config.toml
n_groups = 8
head_dim = 64
beta1 = 0.9
Below are experts of layer 2 (counted from 0) of a mixture-of-experts language model. Rows are named router (the router's row for the expert), up (a neuron's input weights, with its number), down (a neuron's output weights, with its number) and show model dimensions 256-319. Each number is 128 + 32 x the weight over its row's rms, rounded and kept within 0 to 255.
After each expert's rows: "mostly gets" lists some tokens that are sent to it at least half of the time. This comes from a sample of Wikipedia text that the model never trained on.

# expert 31
router [116 114 134 106 126 141 106  67 178 124 134 122  85 136 142 144 136  71  58 168 137  98  80 103  96 142  91 188 144 135 116 178 183 146 128  55  98 161  41 134 184 114 163  12  75  99 105  94 158 118 127 150 110 173 107 138 142 153 155 159 139 132 141 108]
up0 [121 117 127 121 103 161 138 101 123 119 228 145 110 152  65 167 175  99 149 194 107 116  96 132 119 136 123  84 140 117 176  91 191 129 177 126 108 139 170 158 119 135 113 170 142 110 140 149  82  99 129 108 114 155 141 156 129 152 150 107 120  96 144  91]
down0 [116 164 166 185 162  62 115 142 169  99 121 166 162 107 115 176 138 119  98 165 137 118 178 171 138 102 142 129 129  60 135 192 169 142 191  79 107 116 122 175  92  81 134  67  99 101 118  56 128 120  80 126 193 133 116 140 127 104 106 140  99 175 131 125]
up1 [133 135 180 139 105 107 129  70 133 151 148 103 145 207 107 163 187 133  62 186 148 110 163  81 138 114 119  99 128  96 178 141 101 129 131  87 118  81 139 147 182 166 164  96 153  57 101  89 143 142 145 114 100  71 117 184 153 113 140  83 152 217  66 156]
down1 [170  87 129  97 158  97 152 104 113 153 127 119 101  74 101 132 104 119 148 152  89 180  86 141 157 210 180 107  74 140 168 125 163  92 137 138 116 151  95 113 149 120 138 207 138 137 149 126 170 140 122  75 124 157 150 112 110 168 121 200 133 117 139 126]
up2 [135 130  94 138 150 175 166 108 149 131 171 109 115 156 143 140 156 117 114 126 123  63 160 128 108  86  78  74 110 111 154  53 195 179 165 182 154 126 109 126 145  77 122 150 126 113 120 139 153 107 147 156 160 115 128 130 129  78 132 124 134 135 121  90]
down2 [ 81 161 123 171  75 109 149 136 142  82 141 125 174 117 111 142 128 138 117 124 157 151 133 151 135 220 132 158 175  98 152 163  84 166 128 128 129 114 201 161 132 164  92 111  97  98 155 104 163 111 156 164 137  83 157 103 109 100 150  70  86 141 122 107]
mostly gets: " in", " at", " as", " In", "In", " On"

# expert 15
router [121 157 149 119 137 174 119  78 185 127 203 136 115 107 104 169 191 127 171 149 111 103  59 130 158 142  73 120 118 102  45 151 168 101 107 133 122 183  91 172 157 117 139 116 142  98  81  82 125 147 134 160 115 136 136 177 119  59 124 150 165  68  93  69]
up0 [110 156 114 164  84  60 111  59 167 154 186  76 127 148 195 145 126 155  91 141 136 117 107 103 104  81 156 120  83  88 143 125 151 156 106  70  84 142 187 116 116 145  69 104  77 136 147 135 171  97 134 139 122 105 152 137 104 123 105 135  93 112  78  79]
down0 [154 100 153 122 140 120 147 109 129 154  55 177 134 120  80 101  91  95  84  87 142 186 104 151  74 122 155 106 146 138 136 135 189  99 109 163 143 171 142 123 129 168 125 139 107 102  83 169 120 121  73  70 114 148 146 136  95 102 142  90 126 152 102 119]
up1 [167 129 131 129  98 116 100 171 111 135 120 100 129 126 164 147 141 148 107 129  31 109 129 127 125  80 157 150 114 129 129 214 140 110 135 114  91 125  73 191 147 135 134 126 105  77 211  92 121 120 173 138 140   9 104 103 169 117 122 141 114 133 150 143]
down1 [131 144 155 121 150 160  94 147 114 131  82  67 191 117 144 142 144 101 191 150 197 172  94  98 178  97 156 157 129  82 115 144 135 145 119 103 140 154 164 171  84 114 119  94  73  86 100 105 102 107  71 186 107 121 132  92  43 195 137 128 143 114 135 108]
up2 [126  87 185 108  82 189 156 117  62 150 151 150 129 144 125 105 130 124 108 119 148  39 102 151 156  83 115 152  78 164 153 138 123 134 125 146 127  87 166 105 159 131 138 136 112 114  94 121  78 191 108 125 130 155 138 176 159 133 112 158 149 165 162 137]
down2 [ 96 166 184 147  51  92  95 163 123 159 105 111 140 105 163 102 127  98 159 115 232 147 120 119 114 182  99 165 177  85  93 113 122 154 114 136 129  70 133 152 132 116  73 172 151 112 109 122  82 136 136 187 182  94 122 118 105 171 150 133  78 103 102  78]
mostly gets: " were", " be", " not", " are", " also", " has"

# expert 25
router [166 156 143 159 148 164 147  58 121  83 142 178 124 114 166 176 180 125 110 189 141 101  73 104 111 136  94 113 108 112 110  85 146 118 131  94 126 115  98 161  54 130  90  87 145 131  69 103 121 123 107 191 121 122 114 149 132  99 168 182 162 171  71  89]
up0 [ 94 126 118 106 127  56 149  74  84 174 148  33  88 105 126 149 156  96 157  98 171  72  69 155 124 134  86 144 192  88 138  91 128 150 160 139 120 129 179  48  96 144  99 168 144 101 114 132 145 152 158 128  62  72 155 139 130 154 137  95 133 104  88 109]
down0 [ 54 110  94 102  99 206 163  87 109 127 155 146 116 117  87 145 152 107  70 141 160 142 140 157 121  93 114 140 161 151  97 101 131 132 174 114 140 192  76 142 133 145 141  98  90 150 121 141 125  79 157 137 131 202 118 132 147 134 167 153  98 168 136 123]
up1 [135 109  72  72 112 160  68  66 138 112 124 125  94 150 144 107 165 125 145 124 108  83  63 145 150 128 154 103 121 133 113  94 133 149 117 210  74 123 147 104  83 115 126 100 127 100 135 150 117 132 126 149 129 152  95 185 156 183 123 153 114 157 125 108]
down1 [ 89 129 198  93 137  98  98 124 100 163 138 132 112 117 199 108  86 122 108 134 153 119  98  96 135 171 138 143  65 112 112 127 114  91  93 100 144 198 127 142  76 184  96 141 129 183  93 151 150 114  87 136 169 158 108 116  94 144 150  87 102  77 127 119]
up2 [118 108 153 153 123 178 104 136  72 132 208 126 159 127  93 166 140 165 140 130 140 176  80 123 178  90 147 113  85 106 117 137 104 192 164  82 149 123  75  63 124 165 101 105 122  90 128  70 140 117  97  71 123 109 125 166 118 135 227 128 125 176 109  93]
down2 [144 170 139  87 131 166 143 131  97 113 101 145 140 156 127 139 149 180  82 159 127  64 133 169  96  79 109 176 137  79  97 172 110 132 136 119 168 123 175 119 166 105 143 126 132 160 131 148 124  71 126 159 164 112 103 108 167 116 109 104 114  84 136 169]
mostly gets: ",", "a,", "e,", "s,", "),", "er,"

# expert 12
router [170 124  99 133  89 122  70 173 163 122 198 172 133 154 145 164 159 169  74 122 120 141 115  84 140 108 129  73 195 174 136 104 127 127 132  90 135 170 116 176 150  86 135  78 160  64 165 110 158 107 101 129 159 135  97 139 145 107 142 185 144 159 113 145]
up0 [126  97  99 122 154 177 118 132 136 172 136 185 123 150  89 151 153  80 150 104 131 107 153 151 126  99  95 136 155  62 147  68 157 148 129 187 112 106 113 129 174 120 206 116 128 100  77 112 102 105 182 155 107 127 123 152  93 111 163 121 165 158 109 125]
down0 [134 198 146 129 170 145 170 119 175 114 111  64 143 145 127 187 130 143  86 100 132 107 142 140 110 151 145 139 135 131 125 101  77 101 110 127  99 146 128 125 130 129 158 127 198 123  71 123 106 130 144 134 126 126 193 142 142 170 118 177 151 134  98 167]
up1 [ 78 154 115 119 142 161 121 129  99 191 120 124 148 117 141 169  95 139 137  26  73 169  99 132 151 127 139 173 103 162 168  95  94 133 119 163 125  81 133 136 172  86 115 145 112 136 104 101 160  92 136 148 143 149 191 153 100 107 164 186 143 116 127  93]
down1 [145 120 152 112  92 142 102 119 148  94 110  91 153  62  87 150 113 143  90 121 194  86 131 137 102 134  73 113 122 145  88 151 107 122 191  93 103 154 166 125  82 125 128 161 161 120 107 112 122  99  88 123 102 126  93 165 116 164 138  64 104  55  97 127]
up2 [136 147 121 135 130 154  76 101 156 133 151 140  40 105 162  96 166 149 130 142 181  28 137 116 106  74 137 125 176 123 136 114 188 145  98 126 123 107 114 157 134 114 116 118 148 104  81 117 107 181 164 154 134 135  96  83 129 113 131 147 138 103 144 132]
down2 [130  96 172 126 167 108 102  52 130  85 135 102 121 119 105  84 135 125 147  77 167  92 185 105 101  95 120 132 171 100 112  90 123 158 202 132 138 115 107 138 130 134 105  92 130  65  78  96 145 138  94 113  99 114 139 105 133 112  66 192 164 138 135 146]
mostly gets: "o", "on", "ar", "om", "at", "ay"

# expert 4
router [115 139 161 159 197 154 100 121 189 128 159 104 128  95 203 148 152 158 143 160  73 117 128  94  97 156 142  96 142 114 120 153 146 164 169 105 110 214 153 142  92 105  86  59  95  96 128  36 150 132 141 163 129 185  84 165 139 157 159 153 116 121  98 100]
up0 [138 186 158 100 139  93 124  94 189 151 153 107  58 182  92 185 108 144  76 102  41 150 104  70 133 149 107 133 154 152 182  85 150 104 130  63 132  90 147 172 139 135 113 113 132 122 215  70 112 105 140 141 151 143 140 134 138 170  97 134 114 182 123 151]
down0 [ 78 128 196 113 177 139 156  66 157 108 148 143 142 167  54 151 140  69  87 144 109  71 124 213 154 134  41 102 130 139  64 125 177 150  98 128 123 141 147 153 125 113 148 135  82 169 107 153 141 201 119 112 143  54 110 157 132  87  90 163  99 129 119 145]
up1 [144 122 122 187 157 119  91  97 140 150  81 127 148 102 181 145 103 137 145  97  72 117  84 161 122 141 144 146  25 109 118 126 136 135 127 121 132 141 119 107 123 119 170 156 136 161 133  90  91 110 119 100 105 150 166 136  51 155 178 166 123 178 192 163]
down1 [109 146 149 124 159 172 107 158  86 178  91 116 123 134 122 157 109  59 147  81 170  85 123 163 189  98  87 109 113 148  67 139  64 121  99  91 154 120  95 127 123 131 155 125 113 148 110 142 148 109  90 131  79 147  83 176 166 100 167 113 116 111 124  99]
up2 [144 149  49  91 174 136 148 158 167 101 119 205  86 125 212  86 141 100 139 154  63 143 138  96 132 115  43 115 160  89 124  98 163  90 137 116  83 121  99 193  86  85 100 137 130  55 105 129  54 124 151 151 163 117 136 118 102 156 140 190 158 115 107 152]
down2 [118 144 139 138 155 128  70 139 131 128 165  63 128  84  56 150 129  92 141 152  58 168 108 119 137  87 193 144 121 138 183 148 118  90 105 130 140 141 160  86 135  96 120 153 114 112 106 172 102 104 136 176 150 117 108 183  61 113  83 118 163 105 111 195]
mostly gets: " ===", " $", " No.", "+", " ==", " TV"

# expert 18
router [124 171 142  59 107 117 155  97 135 111 171 118 111  89 195 151 184 193  80 108  85  80 128  86 121 116  74 117  89  87  85 119 169 125 104 103  90 122 140  89 164 104 111 118 122 138 141  87 134 142 118  98  82 140 103 136 103  93 165 154 104 129 111  92]
up0 [169 121  95 104 171 109 159 106 133 141 184 160 166 137 155 129 146  53 154 119 131 124 101 168 102 126 147 155 153 134 158 140  93 116 112 146 121 147 150 100  84 109 122  70  85 151 106 104 101 126 123  96  87 139 102  60  96 115 145 152 127 158 114 102]
down0 [132 116 125  97 116 115 142 139  96  92 134  93  95 126 100 113 162 110  79 110  76 149  98 136 147 121 135 131 134  77  95 121 185 139 164 119 157 156 201 141 140 183 188 127 174 120 129 116 118  87 143 138 133  68 125 104 173 157 135  89  87 146 138 115]
up1 [117 122  54 151 136 129 111 108  92 173 158 106 145 136 125 113 109 175 177  54  84 111 185 147 101 148 120 118 127 145 143 209 137 150 137  73 174 197 135  66 201 162 162  93 135 109 119 192  67 132 162 115 136 174  82 123 147 146 177 161  84 106 115 106]
down1 [149  81  89  76 103 157 128 106 126 128  59 168 130  93 116 104 142 113 173 130 158 158 164 137 146 177 202 178 115 118 160 159 118 152  99 124 147 115 104 103 108 133 121 152 110 106 139  90  59 103 167 138 135 163  54  89 162  98 100 119  71 132 112 111]
up2 [106 133 101  98  82 139  96 152 138 122 152 170 112 147 198 137 116 122  95 144 149 109  66 109  97 109 118 137 163 146  84 130 119 124 106 133 108 119 155 111 153 117 152 147 132 106  90 111  98 135  94  93  83  90 101 130 191 123 171 147 130 115  72 130]
down2 [181 131 136 113 217 118 150 143 134 115  85 124  83 115 108 104  91 178 116 218  86 156 158 132 149 110 134 168 112 114 160 206 131 108  87 128 122 130 102 106 155 113  97  71 155 137 113 189 137 115  71 145  97  93  73 122 162  49 148 178 131 169 147 123]
mostly gets: " the", " new", " other", " local", " early", " main"

# expert 13
router [138 110  92  62 159 114 154  95 176 154 120 113 162 119 143  80 143  84 142 145 123 126  46 119 161 146 117 127 150 186 119 145 166 159 108  83  90 150  75 119 129 107 135 119 134 131  82  72 121 150  97 122 144 138 111 175  81 114 180 177 148 132  94 140]
up0 [ 78 165 151 116 124 164 111 146 109 105 134  69 104 115 176 105 122 125 111 144  68 151  99 108 138 129 102 120 142 191 149 148  98 108 149 128  88 115 139 185 153 138 147 107 108 113 128 127  96  94 127 156  97 115 115 105 142 101 115  92  80  84 148  69]
down0 [111 150  60  33 150 190 154  92 143 102 138 115 141 136 163 143 112 149 122 112 116 122  88 111 137 130 130 143 126  91 174 161 121 154  99 102 150 105 133 135 148 143 179 146 120 107 113  66 138 115  42 179 137  67  89 108 120 147  78  93 124 117 114 114]
up1 [133 139  82 128 138 154 147 115 155  70 146  75  82  92 137 159  73 107  78 145 134  93  71 103 165  98 178 144 114 181 127 109 131 103  91 191 155 127 162 108 173  94 120  60 150 126 141 107 165 152 116 110 148 121 113 155 121 123  68  77 196 143 123 124]
down1 [107 140 109 117 137 143  89  88 166 142 100  88 120 122  80 178 101 140 134 127 125 116 159 105 107 122 132 182 150 130 126 183  90 140 103 164 116 174 165 181 141 171 127  83 139 167 116 103  94 196 123 172 169  98 163 176  66 160  99  95  65  97 108 111]
up2 [205  70 172  85  36 236  81 109  93 108 136 131 106 104 152 155  89 135 122 136 140 148  82 114 160 196 131 103 105 103  99  93 131 160 104 163 110 112 175  90 163 108  95 123 164 155  65 131 127 143  87 145 156 124  74  97 116 161 165 121 107  92 154 146]
down2 [130 160 160 130 193  77 115 125 152 116 127 169 158 120 195 154 124 143 103 164 132 103 139 133 151 136 162 112  99 169 110 164 188  71 182 156 121 179 117 141 122 117 139 160 133 136 112 208 132  97 133 171 172 136 113 161 129 114 140  95 159 142 128 155]
mostly gets: ").", "s.", "es.", ".", "\".", "ed."

# expert 9
router [176 181 167 129 174 138 173 125 139 127 124 123 141 144 140 182 131 172 109 158 108 102 107  98 129 179 121  97  97 112 120 143 156 156  74  95  67 126  76 131 125 150  80 117 106 130  88  91 140 136 134 123  89  88  86 146 124 163 148  83 132 104  94  78]
up0 [160 105 154  95 149 118 191  85 152 121 189  56 124 107 123 155 209 105 115 164 121 147 114  90  89  48 146 115 175 100 166 129 132 186 100 208 120 124  61 127 136 140 122 106 100 119 148 122 182 126 142  98 134 109 171 153 133 114 144 123 133 125 138 103]
down0 [168 100 115  96 148  76 105 153  81  75 103 109 179 131  88 177 105 171 131 121 108 174 131 139  93 125  56 101 163 116  90 113  70  42 201 185 138 155 100 102 108 154 124 127 166 113  77 119 105 145 115 179 164  78 196 118 135 178 150 118 145  54 154 104]
up1 [196  84  67  96 154 118  70  56 145  87 139 131  82 154 118  99 133 111 159 160 145 126 152 157 148 101 119  67  97 202 166 157 133 117 141 122 167 172 101 138 118 112 147 122  55 122  98 131  84 100 120 141 137 174 189 125  68 107 129 183 134 122 146 171]
down1 [158 136  84  83 112 159 155 166 141 151 109  99 119 180 111 163  89 149 119  76 107 110 162  36 135  73 131 155 157 114  87 143 136 138  85  99 123  70 132 133 135 147 139 146 145 175 186 143 132 114 124 137 147 138 146 199 153 143 162 133 129 134 129 134]
up2 [152 124 110 102 116 131 128 121 105 123 109 106  82  82  76  88 135 153 122 167 160  92  97  82 152 135 137 102 115 149 106 152 140 126 108 100 109 126 100 116 135 153 119  50 165 158  99 149 125 140 179 143 101 146 106  56  86 155 156 119 193 150 190  51]
down2 [ 86 158 185  93 217  78  95 133 118 118 154 172 117 148 143 140 143 145 121 175 160 149 154 129 156 107  83 160 145  95 112 139 116  88 124 126 125 155 136  95 156 121 143 105  64 176 151 120 116 175 171 172 169 144  95  42 159 118 130  54  95 146 145 150]
mostly gets: " v.", "–18", "_", "}", "″N", " *"

# expert 1
router [128 132 140  65 174 143 171  82 160 131 153 176 138  62 190 133 139 119 126 115 132  71 143 129 112 133 142 105 143  71 129 183 169 127 117 140 104  83 127 141 126 108 142 123 122  87 112  99 119 134  93 160 144 158 107  99 147  40 103 117 144  84  99  73]
up0 [ 99 131 137 161 162 129 154 104 117 118 133 135 100 148 134 162 159 178 172 101 181  75  90 134 109  61 119 109 178 107 142 182 150 114 165 101 121 146  52 115 130 130 116 101 156 150  91 150 148 171 152 145 145 190  99 132  95  67 191 124  55  86 117 118]
down0 [142 129  75 122 180  80 178  86 146 140 170 121 130 126  90 120  91 154 202 137  69 154 113 121 134 115  64  51 132 109  95 234 124 125 192 129 111 130  89 114 178 128 217 101  84 122 103 166 203  96 157 126 130 124 138  75 132 179 153 126 163  66  96 166]
up1 [177 137 164 106 153 144 139 147 147 136 204 168  96  92 152 126 169 152 108 145  80 171  88 121 147 155 114 110 108 177 114 160 193 149  47 148 115 152  81  93 144 125 119  79 115 144 145  85 141 123 102 144 109 149 101 145 140  54  61 105 200 152  93 137]
down1 [134 135 118 206 165 132 168 180 161 114 167 184 132 130 135 129 128 156 109 175 103 152  97 158  99 120  97 141 169 133 101 144 119 128 112 125 119 101 106  79 150 172 178 103 144 127 157 113  66 136 147  91 148  90  70  94 139  98 114 144  90  89 128 117]
up2 [165 131  53 103 117  68 115 133 142 110 142  70 165 183 118 115 112 116 142 108 161 150 127 171 168 125 114  83 154 124 132 121 117 187 162 130 165 162  64 137 144 132 128 141 162 145 114 163  49 174  69  59 112 109 133 155  62  71 146 148 162 158 139 115]
down2 [116 134 199 119 114  92 129 142 116 106 135 129  83 123 103  91 137 108 105 125 107 108  88 112 113 223 114 162 108  93 103 167 148 138 102 111 155  79  30 141 114 100 136 146 121 106 111 124 181  67  99 149 142 101  86 127 162 150 123 165 142 150 109 104]
mostly gets: " with", " by", " from", " over", " against", " for"

# expert 0
router [153 153 120 115 133 156 118  88 162 165 145 139 177 139 217 189 100 171 150 114 141 120  85 133 104  92 152 117  96  97 129 145 123  92 153 109  94 172 104 144  70 104  94 147 121 139 116  43 105 177 110 170 104 139 161 141 109  28 151 158  99 112 155 104]
up0 [111  78 159  81  95 154 189  84 131 141 108  78 154 137  79 151 141 101 138 144 131  35 122 144 124  80 113  93 146  75 123  61 193 137 138 125 116 134 124 149 145 116 200 112 165 102 133 103 154 135  99  76 162  74 155 141  53 101  88  93  82 142 161 119]
down0 [170 177 134  73 150  95  76 122  75 112 100  98 103 114 133  94 128  42 114 150 129 137 128 111 141 142 141 175 173 134 134 182 113 128 122  96 151  91  81 192 116 122 144 121  59 146 106 117  95 131 129 156 174 186 101 100 147 157  88 187 106 167 148 101]
up1 [136 169 145 104 132 120 121 118  90 152 139 106 129 165  95 133 121  92 151  78 134 121 142 150 106 109 120  74 119 147 151 132 170 187 114  87 106 135  74 143 166 179 122 103 163 123 122 115 236 172 150  50 120 107 150 110 128  90 132 123 109 200 136 100]
down1 [183 130 128 134  95 118 165 173 151 124 119 124 106 164 176  77 137  76 170 122 102 160 190 134 176 144 162 134 136 143 145 110  75  38 231 152 118 157 162 124 140 163  52  91  87 156  97  80 112 155 152 139 191 118  53  84 133 128 111 109 132 194 133 115]
up2 [133  79  80 126 163 120  92 133  77 106 166 159 106 105 110 119 131 142 129  92 122 116 106 110 160 117 133 148  95 142  97  79  93 126  93  92  61 185 145 135  87 142  95 109 145 166 123  93  90 120 134 138 120 145 123 127 157 174 165 158  56  86 119  75]
down2 [119 128 109 101 204 138 136 117 133 137  88 129 133 154  82  73 133 169 115 176  90 215 127 161 128 112 158  42 151 200 160 125  92 110  70 151 140 140  91 135 142 132 168  46 108  98 164 110 124  93  96 151 120 131 120 193 224 132 128 150 188 143 132 141]
mostly gets: "'s", "ist", " his", "ian", " by:", " v."

# expert 21
router [158 155 159 163 212 161 120 125 198 145 139 117 103 149 154 169 126 153 104 136 110  84 120 105 110 124  90 129 153  91  78  91 133 137 157  85 140 181  94 184 156 106 119 117  99 130 125 106 133 126 106 120 166 119  97 185 110 126 120 166 132  96 109  78]
up0 [157 122  83 138 125  96 131 116 157 147  84 216  98 109 148 170  74 104 132 143 113 116 151 132 138  98 134  99  97  48 168  67 188 115 178 129 121 142 146 186 144 146 156 111 115 106 178 117 139 109  98  76 112 212 164 209  60 155  78 129 149  60 114 125]
down0 [180 122  83 120  98  74  42  31 117 100 148 155 146 151  59 119 149 153  96  87  95  81 154 146  75  89 104 179 102 136 184 183 211 136  91 109 143 156 137 137 153 189 109  96 114 108 129 159 109  96 129  88 112 182 117 144 139  57 133 136  91  84 132 141]
up1 [110 132 119 123 121  87  86 142 113 129 177  91 102 101 134 171 156  95 142  92 112 151 136 101  87  57 136 103 111 164 116 146 155 122  99 154 163 126 113 110 138 120  99 114 167 174 159 150 183  38  90  87 147 147 101 164 167 167 107 109 104  84 130  87]
down1 [153  47 112 105 179  97 109 110 118 141 185 127 149  91 182 178 132 130 143  95 156 126 145 119 178 160 134 132 106  86  93 141  61 114 137 104 145 106  72 123  68 191 142 122 100  94  73  97  69 104 153 130 126  93 184 120 108 111 155 159 101 137 102  99]
up2 [132 139 138 138 101 147 128 167 130 154 140 127 171 132 116 158 123  71 139 135  72 147  59 120 189 101 136  61 174 121 106 160 147 187  86 135  93 143 121 139  98 104 130 112 107 152 178 117 113 113 122 128 146  98  70 139 124 190  96 136 138 173 177 103]
down2 [118 106 143 129  48 193 104 135 107  92 135 142 150 194  84 145  93 105 128 121 152 137 154 186 156 175 109 118  88  92 127 146 112 158 133 100 163 108 156 186 126 127 131 149 103 122 132  98 166 127 102 150 129 111 177 101  74 135 111 166 121 151  94 104]
mostly gets: " 0", " 4", " 1", " 3", " 6", " 2"

# expert 5
router [139 128 119  98 145 175  90  96 130 122 136 133 123 188 101 141 144 124 144 164 114  88 102  46  82 102  76 134 148 113  61 136 150 145 132 109 103 130  77 218 118 150 144  76  81  81 165 163 153  76  85 119  78 170  94 149 120  65 165 148 114  72 139 108]
up0 [115 154 157 112 111 128 163 157 155  82 127 182  87 121 133 143 135 137 154  25 143 143  86  83 151 189 180 180 151 132  98 136  91 136 131 138 125 181  84 142 128 152 123 142  99  95 124 139 125 110 168 155 163 136 139 148  87 154 163 161 140 156 164 140]
down0 [134 149 123  84 124 151 141  99 160 106 173 155 128  39 136  78 149 113 132 153  79  70 150 134 113 173 155 112 137 114  95 182  94 128  56 114 133 195  82 152  92 123 152 105 173 102  95 143  90 134 121  29 165 127  70 115 180 133 106 170 124  49 145 159]
up1 [111 150  96 134 158  67 172 140 146 184 109 121 144 118 122 120  78  83 125 188  86 207 111 102 138 125 123  71 180 137 139 124  94 171  69 132 141 120  84  79 123  96 143 138 126 123  55  90 158 140  89 159 184 103 149 225 143 106  78  95  96 105 123 136]
down1 [173 135  74 153 101 158 199 123 149 118 207 167 154 108  96  86 149 137 163 150 116 105  92 156 132  98 125 178 106 187 135  90 183 138  97 109 110 155 146 155 136  71 118 120 117 102  94 166 102 143 173  58  82 147 135 124 136 138 112 163 119 126 126 174]
up2 [ 77 157  88  80 136 102  87 169 127 127 101 140 109  81 145 123  74 119 174 136 151 116 118 142  98 148 131 144  95 143 116 144 130 137 176  97  91 181 104 149  84 151 131 128  88 130 190 122 140 124  59  98  93  87  27 140 134  78 117 114 134 179 104 104]
down2 [124 123 140 156  99  99  95 172 122 138 146 109 126  66 170 117 138 113  90  58 166  99  74 124 111 110 152 176  90 141 143 126  85 165 103  97 100  71 111  86 175  65 120 111 143 145 149 163 131 113 107 212 162 161 125 177 127 130  75  58 102 114 135 122]
mostly gets: " an", " a", " his", " their", " her", " this"

# expert 19
router [114 140 159 121 137 164 110 127 116 143 148 153 125 109  61 172 166 170 128 112 104 104 146  94 155 163 115  72 122 105  84 137 202 165 121  97  94 165 131 126 134 116 132 156 114 138 204  85 139 101 131 124  87 132 117 148 130 136 166 126 115  68  84 142]
up0 [150 117 106  82 179 152 113 128 155 191 158 160 152 132 122 105 143 154 103 119  67 144 151  99 181 109  55 109 110 138 125 157 151 108 142  53 164 187  54 162 132 114 125 145 153 142 121 125  83 110 117 113 145 213  97 156  81 127  93 194  82 110 144  65]
down0 [147 184 139 139 144 120 135 135 100 147 185 146 145 157 124 183 168 133 212  81 117 109 141  75 137 115 149 103  99 131  94 144 177 143 112 104 149 115  87  83 158 161 136 175 135 159 116 124  81 140 138 112 109 168 117 137 120 131 122 163  99 128 127  71]
up1 [118 110 131 192 111 104 158  88 151  86 119 130 128 133 129  98 135 108 115 115  95 138 147 102 138  71 136  99 184 142 155 142 139 101 121 171 114 164 128 148 138 170  95  81 130 134 121 118 149  94  95  97  53 113 174 113 143  92 168 150 105 176 107 117]
down1 [142 104 148  73 135 134  83 111 131  88 143 152  77  63 136  85 180 118 143 103  97 144 168 175 139 169 118 139 173 102 228 132  65 129 123 161 133 123 202  96 174  83 110 149 135  86 118 103  60 145 174 131 125  63 127 123  86 113 145 107 124 161 135 118]
up2 [111 100 111 121  86 173  87 137 104 131 172  84 131  73 173 140 149 150 164  89 117  67 115 157  99  70 112 121 109 135 181 136 177  85 146 136 120 142  84 189 189 148 121 151 150  79 133 129 109 155  71 122 137 130 141 139  73 131 229 161 116 137  80  81]
down2 [101  97  50  54  88 143 190  94 151 131 200 128 147 131 124 107 143  99 145 162 164 149 143 145 136 132  97 122 144 118 140 100 132 142 178 141 120 122  64 132 120 156  99 109  68 162 130  91 210 121 122 118 139 125 176 156 130  91 112 164 157 151 127 128]
mostly gets: " two", " all", " three", " both", " four", " 6"

# expert 22
router [169 135 101 132 187 133 103 100 142 116 149 130 140 117 121 106 184 171 180 193 116  97 117 131 171 120  79 114 168 144  76 105 148 147 161  99  91 145 127 147 121  80  93  70 108 112 140  62 132  99 109 112 123 123 113 146 114  62 164 167  84 154  84 132]
up0 [ 75 122  97 170 128 172 116 110 151 127 172 113 102 126  91 127 133 119 127 186 152 112 111  66 101 151  74 104 164 122 142 137 216 128  76 122 152 152 141 109 109  96 136  68 124  93 162  98 158 104 120 161 122 119 150  92 148 122 114 123  72 164 113 127]
down0 [143 136 126 101  91 161 137 112 127 157 104  97  63 126 189 148  87 157 142  84 203 130 146  64 144 108 218  80 130  98 128 124  38 108 162 119 115 119 139 117 114 112  81  96 142 104  90 145  85  98 156 108 156  96 147 155 126 113 126  77 136 169 127  93]
up1 [121  91 107 183 153 103  86  72 129  92 165 144  97  68 174  83 158 123 136  89 116  51 133  89 115 112 163  98 110 145  91 199 169 124  70 156 110 148 135 119 123 152 143 127 173 127 131 114  83 119  78  97 134 128  92  99 149 109 188 146 131 135 200  51]
down1 [100 183 105 110 143 116 102 204 127 117 120 138 130 128 100  88 156 141 120  90 113  90 146 145 135 163 137 133 200 135 107 175 137 177 177 160 143 111 139 124 112 146 153 124 166 116 201 145 166 106 168 145 119 152 165 142 102 141 118  92  85  96 112 193]
up2 [167 143  93  73 109 103 138 133 140 101 188 175 103  83 147 145 166 162  89 123 136 105  73  98 145  76 100  73 171 151 139 133 132 129 167 112 119 133 132 121 149 148 139  91 138 122 105 102 153 150 106 199 141 142 128  92 153 164  56 107 112  99 137 138]
down2 [106 110  96 116 148 119 156 109 146  84 161 123  56 129 130  99 108 122 135 147 124 127  86 129 152 105 159 133 136 149  36 143  64 184  80 133 128 164 168 133 132 112 111  96 160 129  97 155 135 148 123 106 171 213 127 150 133  78 109 173 100  79 120  77]
mostly gets: " G", " K", " T", " L", " W", " B"